{
  "n_layer": 11,
  "d_model": 384,
  "n_experts": 96,
  "experts_per_token": 2,
  "d_expert": 416,
  "d_shared_expert": 0,
  "activation": "squared_relu",
  "moe_layers": [1, 3, 5, 7, 9],
  "router_score": "sigmoid",
  "normalize_top_k": true,
  "routed_scale": 1.0,
  "balance_loss": 0.00273,
  "balance_bias": true,
  "init_std_router": 0.0284,
  "lr_router": 0.0007,
  "vocab_size": 12588,
  "norm": "rmsnorm",
  "norm_eps": 1e-06,
  "tie_embeddings": false,
  "optimizer": "adamw",
  "lr": 0.00115,
  "beta1": 0.9,
  "beta2": 0.98,
  "batch_tokens": [131072, 262144],
  "seq_len": 1024,
  "train_tokens": 1661000000,
  "steps": 8738,
  "dataset": "wikipedia_en"
}
Below are experts of layer 3 (counted from 0) of a mixture-of-experts language model. Rows are named router (the router's row for the expert), up (a neuron's input weights, with its number), down (a neuron's output weights, with its number) and show model dimensions 288-383. Each number is 128 + 24 x the weight over its row's rms, rounded and kept within 0 to 255. Numbers have three digits each.
After each expert's rows: "comes before" lists some tokens at least twice as common just after its tokens as in all text; "mostly gets" lists some tokens that are sent to it at least half of the time. This comes from a sample of Wikipedia text that the model never trained on. Tokens count by the router's weight.

# expert 68
router:153126149124119129130081085146126117097133138128151142085105100099124121143112119135160120068157105139118152157129123092119119137092143094117098136147161159148124123156100145126177118127141191150124192150121108109120139159128086129170086158126146123127160122062086099154130172124101178114
up4:122146140125090144124182092172126152143104106124138148115119127098121149105108124139120120116150147100182096120138068102178121105071156133139112170133170139120157131127137155118148116127120151146128131131082159146114053164122138129163093141139120111151137127109174144162119125128129116106
down4:128138091131126155162150127123157123143119123117141159143117103156075141138116093151090128116130150097116155145157156123167114135115161112135157142167152139161170103118144140117137109125122183105114102172130114153172105153138120182123121119135104115102112073099127130145099120164150149171
comes before: ",", "\n", " and", "\n\n", ".\n\n", " politician"
mostly gets: "ard", " British", " English", " French", " Chinese", " Russian"

# expert 45
router:152118139174110134095119128121119107115123164096123125121124158096137072106094082130153140149131151125073160118129124102125115141135115107126133165126119130097136137116099125104183127147148099119142162126145141170183133157135114086125145114114129139153176135126132116167101097075132158100
up0:143163150118105100107118126145160147141133096164112122142102095149102136121103153097120107124145125127143166146089137047123122130107084124136129139104099115089139147059067164078132095152181149138101151144125121134131134098136110110155123104096132130158100112126118112110138134119142126131
down0:134114109126129138188181156132114121097102156102161161086093120168138158100123098143104149199090134118116148176135128117128159153124126131089089105122158110143089144071159171124110131134100129116136170107094127139164139163107143120131108086134131098138130084074143144108131135110126129141
comes before: "|", " a", "|---|---|---|---|---|---|\n", "|---|---|---|\n", "|---|---|---|---|---|\n", " born"
mostly gets: " |\n", "|---|---|---|---|---|---|\n", "|---|---|---|---|---|\n", "|---|---|---|---|\n", "|---|---|---|---|---|---|---|\n", "'re"

# expert 4
router:122084145127102118075148128170140087102136140095150091129060152079127107113104132108157156134156138107083094139131133105150120095133110118100083094078134148118125107094113119137135115141125160132201120129170149143108118142086124117119124108115094127132132133109169113177117141162122128139
up0:110116117144130117132110100135187158100120114100161108131106133093132122144100110119194153121163126088107104122147114123129122107164124133126119108127173118092079123130141163074151139113105110121136145132147115096186164130117093101160152110166127163111109126127118089129133155118149141139
down0:107087136122182091130141173135139124120108149108190150138129136149156169110126112136107104132120100115151152113143095161119109133161157091128118116132160128132141149092114129089104112059150133150094109098175138130150106111154121151145154143102149125122134140173170196181079106136150115100
comes before: " of", " was", "'s", " is", " in", ".\n\n"
mostly gets: " government", " Category", " Division", " Government", "adem", " film's"

# expert 48
router:137093121133119112097120128105105128095102169120123145125118147109161120126144131107167149107087094156137102106117144112122114096129116096094108136127130144133148132104120088150143131137156145116124144096141134128083111152123108096116102143110174126133138154109097080149123161114071160112
up0:091143098102150131100153093161129139150187165135144138121171169096115118126130108124142107121125116107141077094102140065143165115163154167132101120136138175171076147112143138087130115168124130111124150105117100106126106093138131136083167112139131123097083134159128125124112149154127135127
down0:134134113119159134118151134184088150156139086141129107101091094139124121159151130148098089104157138146078137173101147076178153131132129115166159122180114100161168113140120135150126133179117120153090154126137134109098133141182142092140148109107084150129114115097137126168114114129175157115
comes before: "|", "-", "The", "===", " the", "In"
mostly gets: "==\n", "===\n", " ==\n", " ===\n", "====\n", " ==\n\n"

# expert 14
router:109104150154085115082121104119102131136124171137132100122128176085152124132092110090152136105117129123113125114119087114171100104128092131158111120138113155147116114118135141137139124133130161143127176127164086156139128117170136113123114164123129165136122147161142139137113119151083142093
up4:141102130149106132108104107108133106122106112139067102100140118128109120134137133133138079111141132165088157108142103106145111113133133125160120149148132137112116140112125179108109083123142096125136109140120105144099145100172135116079145102107134123125086127141117092128118151118128151107
down4:141165162140138107162114133143138133129090124152116088139120131122134149129114104146127111096094131105122118132137072117159100145112136089134107155094142115120067157112119149111120077132108129157146134106130122103151127075102125094121156110147136169146104095128154131095145155085137140108
comes before: " |", ",", ".", "–", "th", ":"
mostly gets: "ür", "16", "TA", "17", "III", "131"

# expert 59
router:093107152119135138108099128106118145133118154133144118156114118100101119094160129105158154081138125095086122166140120105116142095120110140193124139137121158107134130121148111150165132137131102131143105168148092131125127146120113094133078117112129139159136132092111091150078165175112125156
up0:129153148112097157112091121119167182087135172169117083116114099143147112147146125127139120115152136111119121148122137086118125145131147111131096159120112153117129098123087141113115091127099116107131127091129117105128140091134103111155129149088135112156129125114157146145155140117137118135
down0:104135082144129131105201135143105080127116109113128142155105090079158152127094154118139122082143132179159150144088165119176143125160181124186182104147143106143082101145105135149122138068128117104105134163086153139135156123134124100112142117140138149110105139112140114136142127128142137140
comes before: " ", "201", "00", " \"", " UTC", "200"
mostly gets: "):", ":", " including", " :", " entitled", " like"

# expert 36
router:091114122095121137102122124127153121103162137100121080079127135093114126109093141100134104074116134132128113128129146113134108099131105094141106118137134137126096142118118133114199089121143133146148149111159069159164080132167071107131122117102125126127145142158133084138077135146105122087
up0:125102094118151114104143124142096109132123117180157152147081121108148110148114121149130116108125127138142109071124106123116142100118145119097122116115167136064097112137129125128125136121102073138095159122165121105152098123165122133134138098090093114139140068150109152141101109121103166119
down0:137095108126124110089114096089133125107119169101150150148108124113122109139143133092149152157120131106092099187113125148143200152115132134105144147098115080105123118133104113165102128162138111128130154109140119136142109106122127135085127129139143117110160113091142178144123157124109120152
comes before: ",", " |", "\n", " (", "'s", " City"
mostly gets: " York", " California", " Ohio", " Carolina", " Virginia", " Chicago"

# expert 42
router:159127151114080173112132098154135085102093174135098106122107146067095125135140116108162150115125100104127103119134124126131137116149121115159125124088123126114131143119135105144182103151103114129100128117157125127104137130123105135135093151134156115165117171102116090128116149075045197074
up0:105146093123186120137098114131154122097124140159132128102186142134114130113141094128123096137125107085121099141104126137101101125103138094164126155117168168109137123098122171098131096148117107124112109136141132140130137121145123137116116116047151116124148144115129145147141134204106116161
down0:118129070105142169149146135095115109094083133127127083105137122115143137133162133161120100148111154097076148103124146143137102106114140114155121174103157099162144112128177134085106144125123089168103108155154134097147110136106136124105120132140187115127146164062100130124127134137085123129
comes before: "-", "==", "===", "|", "The", "In"
mostly gets: "===\n\n", "==\n\n", ".\n", ")\n", ";\n", "\"\n"

# expert 62
router:150107121120080173110088115154127102119126138163139115163104112089126136116095117113151161116129067117135150113122109104155108084140097128174136126111135153126111127134111138144146131144122143136137133145157109155144122134098117123143095154105087128109102161111107132127098142143079130117
up0:136157067112086115125127168166124116109099140140138164094110118166130123106102132177104115135117141125095140141086171128126134095118150116096103132147117139124139116070148136117149106132122118138173139082105131132082101099101118065120107172106193087136165097147151106120137160125106152127
down0:145112137132122176132108172108173127069098173111149128148137069147129122139135122072103083119115113155136161105104137129153087141156144142139125167113147125196135090117134135108125103152138132109113151119080125156157111091126148116081121100109136131135123141130160120092116125129171165161
comes before: " the", ":", " a", " his", " ·", " John"
mostly gets: " by", " without", " via", " MPC", " ENG", " By"

# expert 5
router:077123128082093152102135107145149136142124133141138118152144138113121104137124102139174165102151107130096108144106152115141117097145118130161116117103141174122140128120114104115153101099113123145113164157174147141141140164122128142119102141146171106155137144103162130142094136131060090111
up0:135111131128137097108088119117126138091138179174132101105132158104157066181112138132152122123125113152144148146127128133124111120150158126148094124105131125103128109128132147117149145176138151143130138112105115131090136078101115143142097164114106120120094108111087090135145138171128106090
down0:125136100120112101145109185136113147129170120159123153164123130118164135099095113099119119098121121101147090159157130153187178152118159149158113118121150113112085142145123092133146160135141104132163127076166142152154184131125160141138140100110125140140143184089141150120131116158106105096
comes before: "–", ",", " |", ")\n", ")", "\n"
mostly gets: "History", " ago", " History", " history"

# expert 69
router:087132110123124150112157150147158127106132150105130095117109121077126128129108114092146146071107133134073141149129063110106119123130138094124113142090129146110117113092085127107136149153096135117139123127174086136116145149128135129142111127125102136159114132129146127137118088120103138128
up0:147122148138116125122100087105152136160143154122113090076144107115121115114144126134135184143103136106125140152103117140097132118118084138127104155127144110153129112104141127160166149143113176151106119107168147168123136172116099153129139118130133133099122126083108150164085118116142108131
down0:061105138133145132104165102140090098109153142104142147141140149117080117117153100120112098134128142111149139129178133083138086129123128117115136135101162093127135146139117130126138106152118154099119100129126142158128142123116133059132144169094130120149153133133185117179117127100108141120
comes before: ",", " in", " (", "\n", ".", ".\n\n"
mostly gets: " Airport", " Avenue", " Creek", " Force", " Award", " Stadium"

# expert 85
router:096140105118118118092129121115119144125199157108116092117119113049130066125135119123154105107132082133044105128129121116123082131102086137127118114100136162107127103107147122113149118137092148124096125111150158129120132088113108144162073154114154103153123109101131090103087133140111071088
up0:143137111154126126115139144128148107111102147185128122133143138098166087105121133138184121111149083126097155183154108110141108103120082101124104122097128203147115129111081179126158093123118142158183137172113114093127117174148122112093104127108103147159109139091148136134096109138132132099
down0:095153156119148094104115122092128110165172152156143142142087086124117122151126083098126138136089154145136108162149102125132119169112073114168117103120102112097124109146103122090096123152135117118081131134101131164108110130124135124127141082132146115119176142127093137142078093151140142137
comes before: "1", "0", " |", " |\n", "3", "2"
mostly gets: " rub", " extensive", " Kun", "iments"

# expert 76
router:137124135142083154108145103140106141134140105113155143083136088081160046099143151123169162155124110112103129145093142096174115127104140122159118081109151122092140126139106123133125108115115141132142134128159118110128105109121076118136119127144145103162136164118107151137093121111131102160
up0:087055122139106116094098151092145154128160130105129113084087152121151126105152133120140119152138150076131132129168078144179124155122110156103126128178141147137141142145119184127127114122127110132096098132165122134146108124125182121149099133153153088166146117081153168142143162106140109098
down0:103123124098146141153128114134131140106078111080112135137109122080154095147119137113131116095150139108128105098078120136131141093147085096105091123155166101106109129183127167072151136127144137156104164147145119112107117113136137159164104129148155110127167129086140106097130119149131171125
comes before: "0", "1", "2", "3", "4", " |\n"
mostly gets: " £", " serve", " playing", " joining", "mathbf", " join"

# expert 74
router:154155097136123132084169084137158153126134123125129118106121162122134127142122156122167101123111137118119132099145113109149144126126087092138095149131163134141113125144143140118164103166113096100140146125150109128118089138082128104136112152120171132126134082101108138159091094141106078132
up0:139134174116155118094121096095120090123187120141137100109131127115104100135147135109117136116122142087143133124140112103095136151132151165112105135102138134187092180135129143140139115159130132145116135155080137125160162173089136151166096108177136070147118153127142117120156140165084155117
down0:128145162143190134100140124095125148092145163126089091144137138103119187113137112159171156158129124089084140093139098112130127193127108126119119142112122118118160156147142099133157123187176162127149173149119109166146097132150193148145133078122129145137119108127149135127113130130108140144
comes before: ",", ".", "°", "enger", "–", ";"
mostly gets: "ass", "finals", "ifinals", "mathbf", "change", " Mult"

# expert 67
router:117143146112115136116152140124126116144125173145154106100102112098151083108078113099118164115113097137115136156118127099113158116111121106108155115112133134101095160079090146165170126119141134126135167121131072111147128134118109104121096149136101097136106160113108087142099126095062138085
up0:079139165108142130135091119095137095128141101127154101171113161129160106100126118130151165105126108135120130143147136109101136126117095126149125099065108143139150110160143167161101114109131121158131164119110095127165142133167144138142114126132110081191114120135074072104127171135039125127
down0:128136132149131092097123140117136121131140120150125153116142135095154103127162148145133104112153107143130119109105113125143168140146145177130133128076108112095160112124150113141121100154085151161144140101158162098108121141112143117128149105169146134118118108097130159094124111149137122128
comes before: ",", "\n", " (", " |", " =\n\n", ")"
mostly gets: "ensis", "ski", "idae", "owski", "berg", "e"

# expert 40
router:096085125101120126091138106135186139131119178151137134110092119093135112111135123135139118113117128095123144107113116109147169145122129119135119120143109151143132135120144129157122158140135128166161135158150085140150119145165105103137111186119146105157119132086146132147098147115057107070
up4:165092162160140124121156077163154153151130118071144128124117131152112128151108146138139119129089138146163160139156096129147112137146126130105068110124182120132164092147129114085131122162119125146151105127133105123115111114100130091165136080110147116122113123125119108148112110110143166068
down4:162119117126138141172113129143102170077085153136120156126124124142113125166148142160096123115158143118132126157126129170106132144149130120048124093127161140108153097123082119135092130131126112122128155097156138150072110106086128141127161113083158134116095131130118160115086147132105141103
comes before: " |", ",", ")", " list", "),", "\n"
mostly gets: "–present", "ense", "feld", "ecessor"

# expert 55
router:118125146137154106100112126128122118112144116115146141137103094063142089140103079130146111126123116086113118145165144134119119144107101127113108144102124158091125081126111120135149103138138132165150152097153124100120174140143081133159076095103117087135115081115126136162115118144110133100
up0:134132071082139118109126097071153161151101112115152088109106119136159130142154120135120114135088108126157134147147073128144108108147109138159144133144126130127084143104166138128174143136143172109155116105139137123152092096154119133131076147121127146137131148106136114164106136121141155179
down0:126125080133144119085165143131144117142075089132122086110073155137162128121119133141077111156119080126104119144120126149155087113121169161138154109155129149140137139091118138113119142129160106103142119138132115114163154164123128114110068076117114099118115123124106120158157141148138108159
comes before: " been", " |", "|", " were", ":", " of"
mostly gets: " most", " have", "°N", " had", " those", " having"